Weights of a small mixture-of-experts language model, trained from scratch on English Wikipedia.
Size: 12 layers, width 192, 28.1M parameters.
Below are experts of layer 2 (counted from 0) of a mixture-of-experts language model. Rows are named router (the router's row for the expert) and show model dimensions 0-191. Each number is 128 + 24 x the weight over its row's rms, rounded and kept within 0 to 255. Numbers have three digits each.
Before each expert's rows: a language model's description of what the expert responds to. This comes from a sample of Wikipedia text that the model never trained on.

# expert 46
Description: Word-middle pieces, empty cells. Middle and end fragments of names and words like daughters, infidel, recurring, plus blank table cells and trailing periods in taxonomy entries.
router:116143131148113142119075145122155140169139123157085146137142123115131129133123096119127090128096138107096135087160127104121104130140144136142116168131163144139162126084140095093115131117156107119138123152148145114159122136107108144158152129118167128135149148127149134105134199109126086155158133169154142140135164099072162093114137129157156169126133118147104147144148097136108134176159101141097140144109132170127138125095086049133118126134129146137168123148149123162131129141148186113076157109126146160130130130118121111140119103121074152110141093125167099109101135077113106101

# expert 33
Description: List dashes, name fragments. Dashes opening list items under See also headings, middle syllables inside personal and place names (Kensington, Étienne), and words like in, more, No.
router:150145119142143147147103121143121100106112058116112145113103162126093129111140112124136132102141082150152139105122168138125146122097168122171145112106158145118121172138132108123102139104156135113100120166109146076153140142097102093132158109112148114118144119123142097153158162095115143175187125154113115136150161126122149125163165140136118176151150082085087159153130084088163102108121155118117154109114083141092069159119101112127129133151187097143161143134091103130103137129119122120128138111097137141110105134112163168143129134132148128153133154145137135148106147121104088107

# expert 29
Description: Sports article pieces. Word pieces and tokens in sports articles and stats tables, like defence, punt, mutual, Regular season, New York, row-ending line breaks.
router:111145104098140135147139142154132140173086124144121124078118166130089144102134128126147114107136137080148145114139159133147129122112169133136133136124107157103152162153122105123120103105137146097110096144103198117112124135136105084170142135081108108173114126081140104109132136084126126136123099130140127102163184089122137117099159114158148172111131162113112115143141096141142129142146177179134160148078099139130151139122116106134122133127180116118164114159136117188135141116128146102092145119114187147116103120131133127133131119115120148095121133081133118115121196094091104115

# expert 24
Description: Verb particles and suffixes. Adverb particles after verbs, such as up, down, out and along, plus endings like sent-ence and For-um.
router:117184102144130160099129124137136145133172111122087129133116137133102136153138136118138109092112101114167146166165124131141140127107135122065115153151168149150148134103120126076111125132163124140133116178159119082151144115108105064142139143137144117131130146135158124094140149141130126137157142152168120101086128117096139130101126154192126170123117160134111116191134156123086115119112111106121114157141109146119146141125092082112080149108154118120134091168132109170094100158146098101087150125135120126089167172098101153151125102149108145102114125140147075122115137132122121130

# expert 56
Description: Mixed name pieces and dashes. List dashes, colons and interior name pieces like h in Brighton, san in Hassan, plus words like served, public.
router:134141126140125131097119137092137111112155123133123124130167124193105102145135114104129117142106144134112162161137140122114121123112107109163095131143149152121146126142140121140150169121149141109125151150120175136148143106122106114150159105129130139119134124105126112138171143138158127169147136140120152087116158122080169098151153120177142188145116157128086127135160138091128098150095120118115136158117103144080111159132068115145087112127164144107167146170105127204088140097095151109104189106119137142142099159101109137168122146145188102145148134137099128116122118104167104124

# expert 19
Description: Japanese and foreign names. Syllables inside Japanese and other foreign names or transliterations, such as Da-ina, Ko, Kat, Ken; also table-cell separators in lists of people.
router:121119150132155164140111153086122112131141136126171135131174129150074145118143104100116069112123141119103162156131158110127138114130151116149110133159155179135123173147129128099132154109156164122137094154115134130162150108125076103147120137102122119119125142130131097113098168112152123118148120171145154076120188109101157122114174131165157151082130163109126106163135122127157127138078152141110146134092170148141100162109102095132114116091140108120162140161137112140068145106141154151091154115128137142170079145135127109128121119078146116124122169142161146124122138105149146115

# expert 26
Description: Mid-word and naming pieces. Inner word pieces and name parts like ount in recounted, Aer in Aerosmith, close, Garden, bronze, and numbers like 60, 90.
router:099139120110117163106105116130085128150134126124118120134147078129132166144121107137140091114117088072128132178170156171110149094114148080127123171107149146155089123123146093155124132110154153140127156155122126163124129151137108124128099125094131103141100124134137120127138123093159117141136118150138096080132181118133144124147128147183103146142119093158134088165083124120117097152157163104113144152092162198117151145125123102094131103127117124137113088175117116139103107145135109122128121065111153172122147149101085104118108114152145143134109141132114114138121192122104133120

# expert 21
Description: Name starts, numbers. Opening pieces of proper names (Ben, Mal, Ken, Main), round numbers like 60 and 70, and dashes or pipes starting list and table lines.
router:142158099125162126142127142136114107123148085145109154084140133160101143143160104090123098086137091095169161127131160152136132125104171093125090162101109177152134173140114113141117107079145146128088108145102149120159141147160093081132114106104107111109129129135128125159114148089161151142122101177143081101106145104114145119128135141167107143140166144139104127143137123102168114107098134157107124201115120151081129145140114132123128103143151080107137147137130102130122105128156126139098139132091127099093105143106155158127125100160168135143160148131125141182093130107130130098

# expert 36
Description: List-item dashes. Hyphens that start bulleted list lines or fill table rule rows, plus common words like married, only and fire.
router:140176123092124145125143121112151176120117129141147145108126164157120143136171116096143105131134126123130163162135149180142109108150111117154133118137173153119125116129117119152103147097180175125108130163100172114126163139138096091169122148132140086101130113147142135156126149105131119120160104142116166115124165139069138143127120140175180197154129147160079088166104106077113110169134120132122123157107141136107142136100117115154112113097138107132119127157150096196111142144140153067095146101122146157100114127102108102119116137138133110131133123158124117117111152099145122145

# expert 63
Description: Copulas, verb stems. Verbs like was, is, be, became, and as after subjects, plus inner verb pieces like evicted, obtain, proved.
router:118133126097159128120137126128124149118169110099160179138137173159095155119137112112186098081113130138128154140130137117125143062082132086113110124107138160129120124116100085118128134071165142104110122124123126156134122105108099111153146125096124130126120130151137099078090156112122105182136146153128120149111168128113152105104161143144149172129124138157168079130117085112166091159129127139132155154133115157139124133115102105075104151129113101122148099142103110145112138137135142099067128110091173077123083123115116113157108147177132126109130121148160122097120139131125106122

# expert 49
Description: Biography and census words. Initial capitals S, B, D, St and words born, became, album, only; also population density in census text and name endings.
router:109166109101109116137150113162119102139111131144111185165104118154099165097142128112145145081130113105114113120147153136121112127099162150142156130122160156101098168067126109106126158118156160116093111154122161094126144151155096093143155100133082106066157196148136122133128132054122118145168109147131122135113100114121153134118131125158107142145104111102154108173118117138121103107124147141141156140127123157072104100111090117098154115105174130126131106174129110159166101149133127104127125120145165142128140121119127136090136122090118136128179108139155134135125116148087123129

# expert 53
Description: Mid-word noun pieces. Interior pieces of longer words such as purport, overland, collision, worship, cryptographic, plus nouns like people, fire, meeting, room.
router:115135130168158156133109155159106116125168086162112121118156163135115146148181099068134129109130104153102140158158102146120104091116115099132140140129140148136173116118132097096103096127158117123147140176154138141158111140089108108165140113140140120123124122140134112132127145143148096106135122167141108119110156092110153132110143161182145141163085174127127110156094113097139149147122112095100139147103123176096162149071109065153096128176123106116143107134131089161103113100124125110109125087129142126125151118096115113117131168119109113112150105127131127135101139078165079119

# expert 47
Description: Table cells, country names. Pipes, brackets, colons and country or nationality words like Italy, India, Spanish, Republican in election and squad tables, plus word endings like orchestration.
router:125164130200162135104156116142116142162138156136139106163157135116106107165126079113136123101086151101127123113132113139112119140133155134123150158134140147165144121103113090127096119150163135111149149173104153142168152166162112110124131151137107098117100122099159096123123134121136125122133134131153149163117160107067171081118129143154159143143101118134099129186167144167165107123150130123095167143141124194124149130109113067119130118114136134117142135121138114187108124140109156097095135113120144201154169108134134143133107113126117139141137112143130129142073128104137127150

# expert 16
Description: Foreign scripts, adjective endings. Bytes of non-Latin scripts such as Cyrillic and Chinese, Czech letters, adjective endings like -ial and -ical, and "the" before notable nouns.
router:144145121117118142116133167094116132181155123175104119120176123126103148142145096123099109126127144121082137119136161105122109135154161119144136142142150161121166154106165094108164139090168096153137172178148162151156156113127103126164105139109129100095130166131136103118118186106138129121134113171147128126110151112103163120127110123165136132096130120142135121156159146126105123128113132123114152140095142153122141086084132063109095115108109132150182102151153076162147128125152192119099135116148153181114148127116165142155136094109105138125133085134160108153117137114109132122

# expert 58
Description: Prepositions and -ing endings. Prepositions in, to, from, on, at after verbs like located or born, and -ing/-ism endings, e.g. "from 520 to 720 m".
router:150165124132108137137111139120129080167130131141123127147149147144092109150110095122122115135116090122109150120119190100098125113116149094155108133144121152139160171158151088133096094107176127135156125144139160116167094101131116136146152093137133098146146155132130114114135164144161140122149144171148115105119129117118151178120132146151087184085100100142122119170107141117150123096108137143131138138101150158115147136075109096123103125089084106165156127147105110164127087121153143104072151132130142134130121142134152141124100161120125160123130111205173127179102115113162132133

# expert 48
Description: Mid-word name pieces. Inner pieces of surnames and words, such as Bar-lett-a, Cor-lett, sp-ite and ing-red-ients, plus the and St.
router:129123124112182172138121145142131108150131109134139145107135137159103113103127086073152140112125081115142149136140135099128122117098136132142166125145155180132143135121101094099098126090153146130143060111140155135152078135115107103152123147093115135140149104120153096114115147111138117130103106156182141115129132126107142101110167123156125162129104143134109103168153104118141111131143097112135129162115126165132123171126063077114115123169148100109146133159097098138096135120147072099088125125090167116174109131102127141141089150134174114119144127091151109116091148092116105102

# expert 13
Description: Particles like out, up. Adverbial particles and prepositions such as out, up, over, back, along, during, especially in compounds like two-out, farm-out, lifelong.
router:141166108130150136168100121111096110171133102099137169107142188133100100128134122165182121084148168172115176117125158112139096104098174107110105147130123156122165145136061110140093158097143140137118130137127126104100117119117105092138133139070165127116133148126133143105144169103112132125156146134142160138118156141126115116112134145141124172138125157185130134163144114103117098139074095139130103123089143153114135162127083110109139153121126136128138115149127094178108155133137166093084133128160134144114138157086143078105120129150125132127144163128148141117129098135134118103

# expert 57
Description: Sports tables, initial B. Closing parentheses, capital B and St pieces, and was, as, from in sports rosters, team seasons, and election tables.
router:145171126149159118124123155165150131151089159134156119069128148126092130126130107137149133095168134111093158111131162106118121116156162110154156122124126157107126142132122068127111127113178163117149091126111192119139100141140095102134142110106090082134124128087147113151114166116183174134140133149133160127134166110117143124111158142178149165128109131103121142168140080138172125073145172096148146127096082152154126154125104128157156141112146112104141163128159131156136116106125121078108158111124173131146122108150161138127135107128153123102124130141104146133114134096146113120

# expert 32
Description: Capital initials and truly. Single capital letters opening names or codes, such as P in Polish, R in RNA, BBL, and ul in truly.
router:135189127102137144117129147164137105138099135156140144091096159144097143107143106093130084095135111108117154157130149138157127095117145088103116115129124174141125100122116115103120130139153148114127126132148167109161125132141102106130140137103128077163137142073170125158103175109161110155154116144143119119140162119097161111108141158157131173118100120124132075151157068110149093112138156101147132126106121163157099133107099118101116121094132136132162131144134100173120128117144110072114150102150123101153104132139129139110155084146154120082109134134125129142129189073087125132

# expert 55
Description: Name and word endings. Final pieces of words and names like infamo-us, Hon-our-s, Pavili-on, Lithuania-ns, often before a table pipe or bracket.
router:143138131167163127139124156131147130157121133163158154123156126110085124142131086100145089126109174126116139136136146138101123110125135115190131145134147163126158164136127121106087139111179118106161096162125172126142125144148099129147132120117109119121115128112128101108136174085170122118136125182145126080135152103095166108114153118151172165076101148117111136161179136131130123147142170142132155102091147173146104150114127095086129140095174117126158129131112126161105186103111161128109186113113148156149126146102103113141124111111156136103117138158153121130104139107149140165

# expert 61
Description: Country names, name endings. Country and nationality words like Italy, India, China, Spanish, Japan, and endings of foreign surnames or place names such as -ius, -ina.
router:133130154155140123115125136147136126164145155139099104134136100128107110156106100128130108129084128079101129121134105126101129136100138129169167111133169148124185162111149110110134125147156115115150100191134157131163119138149091131126136110133116124107131099115162083080170177114141092124144105162181168135118135100095178096137113125157153114107110103140140132154136146134111114147163105149123143155147098151127122148090094045107084135106138162153133141147133138150108119127148158115092128110119148162106167109103117143142097129145102127146139105156180112149097134090134146121

# expert 60
Description: Articles and Indian contexts. The word the before proper nouns, and India, China or Bombay in Indian film and politics articles.
router:099141148153170161141114149151152130125190136141141132137153136129107101138138079094139103108096114147095148119109142119147099084147158107138136118103155164143138146108118072127099138080164117104135129125104156102161125122141086084126154172114102114131171139142123115147154158100122143123143114149162183075090154128096173127115162093162132131150119155123102127151137151132154064125107092101132150148135139162131109158107110076120102133150104106106151147143110109135106123160122145102092142116126124164121165100104131128136092116150132094132126139119167122166123126108155144104

# expert 5
Description: Table pipes, structural tokens. Table cell pipes and line breaks, opening parentheses, prepositions like during, under, after, and the prefix un-, as in unquestioned, Until.
router:162188116095153127135133122107104087157128099070093113146096164141103120121144114152117163095170132124137137169118137125130108096105175087137135100086123132136133131134077102144116154106148128137083127136111144152153136145149104096157164108071133111140114131116110139129096147154111127127150117127124143140120118167115134120145171108149112136170127127156112097189137133134158081128091131155127140124128159130095148143085077126114155155134125166171153106190135118154100103119153137123096174129149114147136121112112146138120110164145136127157092131109162142148138122131125074105

# expert 37
Description: Early word pieces, capitals. Second pieces of words right after an initial fragment, like sp-ort, F-ood, Tro-y, F-reyer, and starts such as Pl, Str, Mas.
router:147131136106165143135115127133151138148113115131083139119110130111098141102143108045150121112110098137205138126160125173143159109115129129119112133111135181123149151144082109088096107090148134100126083151144147154157109115121091120144131106093129102150102091119142110129140156106140136135143113176147096125136148095130138132091192137158143184110107139141083129161158086118156134113156117108111152149109096176095123140116085101103119141154169102136149141149111094135100110124130100113088132139107143098136093127118158124159103146139153129126138145130143111136090141119112133109

# expert 1
Description: Mid-word pieces, paragraph breaks. Word-medial pieces such as ass-ass-inated, under-cut, ch-ronic-lers; also paragraph breaks and reporting verbs like stated, said, noted.
router:124138116141159150115144140108131148147152090120078166119136086130125126127137093105134148112109103132152109121148131126149125088102132115106146124108140145140157145148098069087134123059169131123112137138135160136152131112111103082149149136134092151102114110131163146093130155124149122157108130154160133158083113109076159147117120131136161134126102142141117085153114139114131118105124098105131137142094133209110175143084104095108092129122122129134155061138132108164081146158148104106081152121076122129140150129112122106157142150132123090151128099118157086133126138129131089122

# expert 23
Description: Mid-word and common tokens. The, plural s, apostrophes and word-internal pieces like bar-ito-ne, rock-y, art-ic-ulation, plus said, named, used in general prose.
router:120164121114135161106095138151114119154132150138106108093143127115093103118135122146140133079129106118132131139159118110113102098121151123111166152135139130171142149119149131112105155114169107115137169185106151084167136132110112125142142108126109082123140144128174090129108177136155107118104150145142113121114131083067182115123153115168124146160113144125125120166134148143113099097130106137108173135125171145148148118126112083121104129118129117162135099157160112150116115096170138108084137106073112129168151134144134140137090152144114161159114090166154115147074112117164162095

# expert 40
Description: As and linking verbs. "as" in "considered art as" or "as well", was/be/been/became after to, it or which, and word starts like Comp-ose.
router:118152125121139120119101154156142130146154089141106176130154177135093110120141099136152144124120125147092147154125163096146115093119138066151107131079142151156136153148144121138131130086158159138045112148182130153144153104165102127145125099080107137139086124130144103096161153125136126144148140145142159133114153132116160113111110113150149176132100138156117086154121159167129078097117120154130141149116096154105124151129078100078106137123130124153123109138138116158147127109131143124106116111076121129110156089107155140162130158123112137142127103116168124175102128115102105134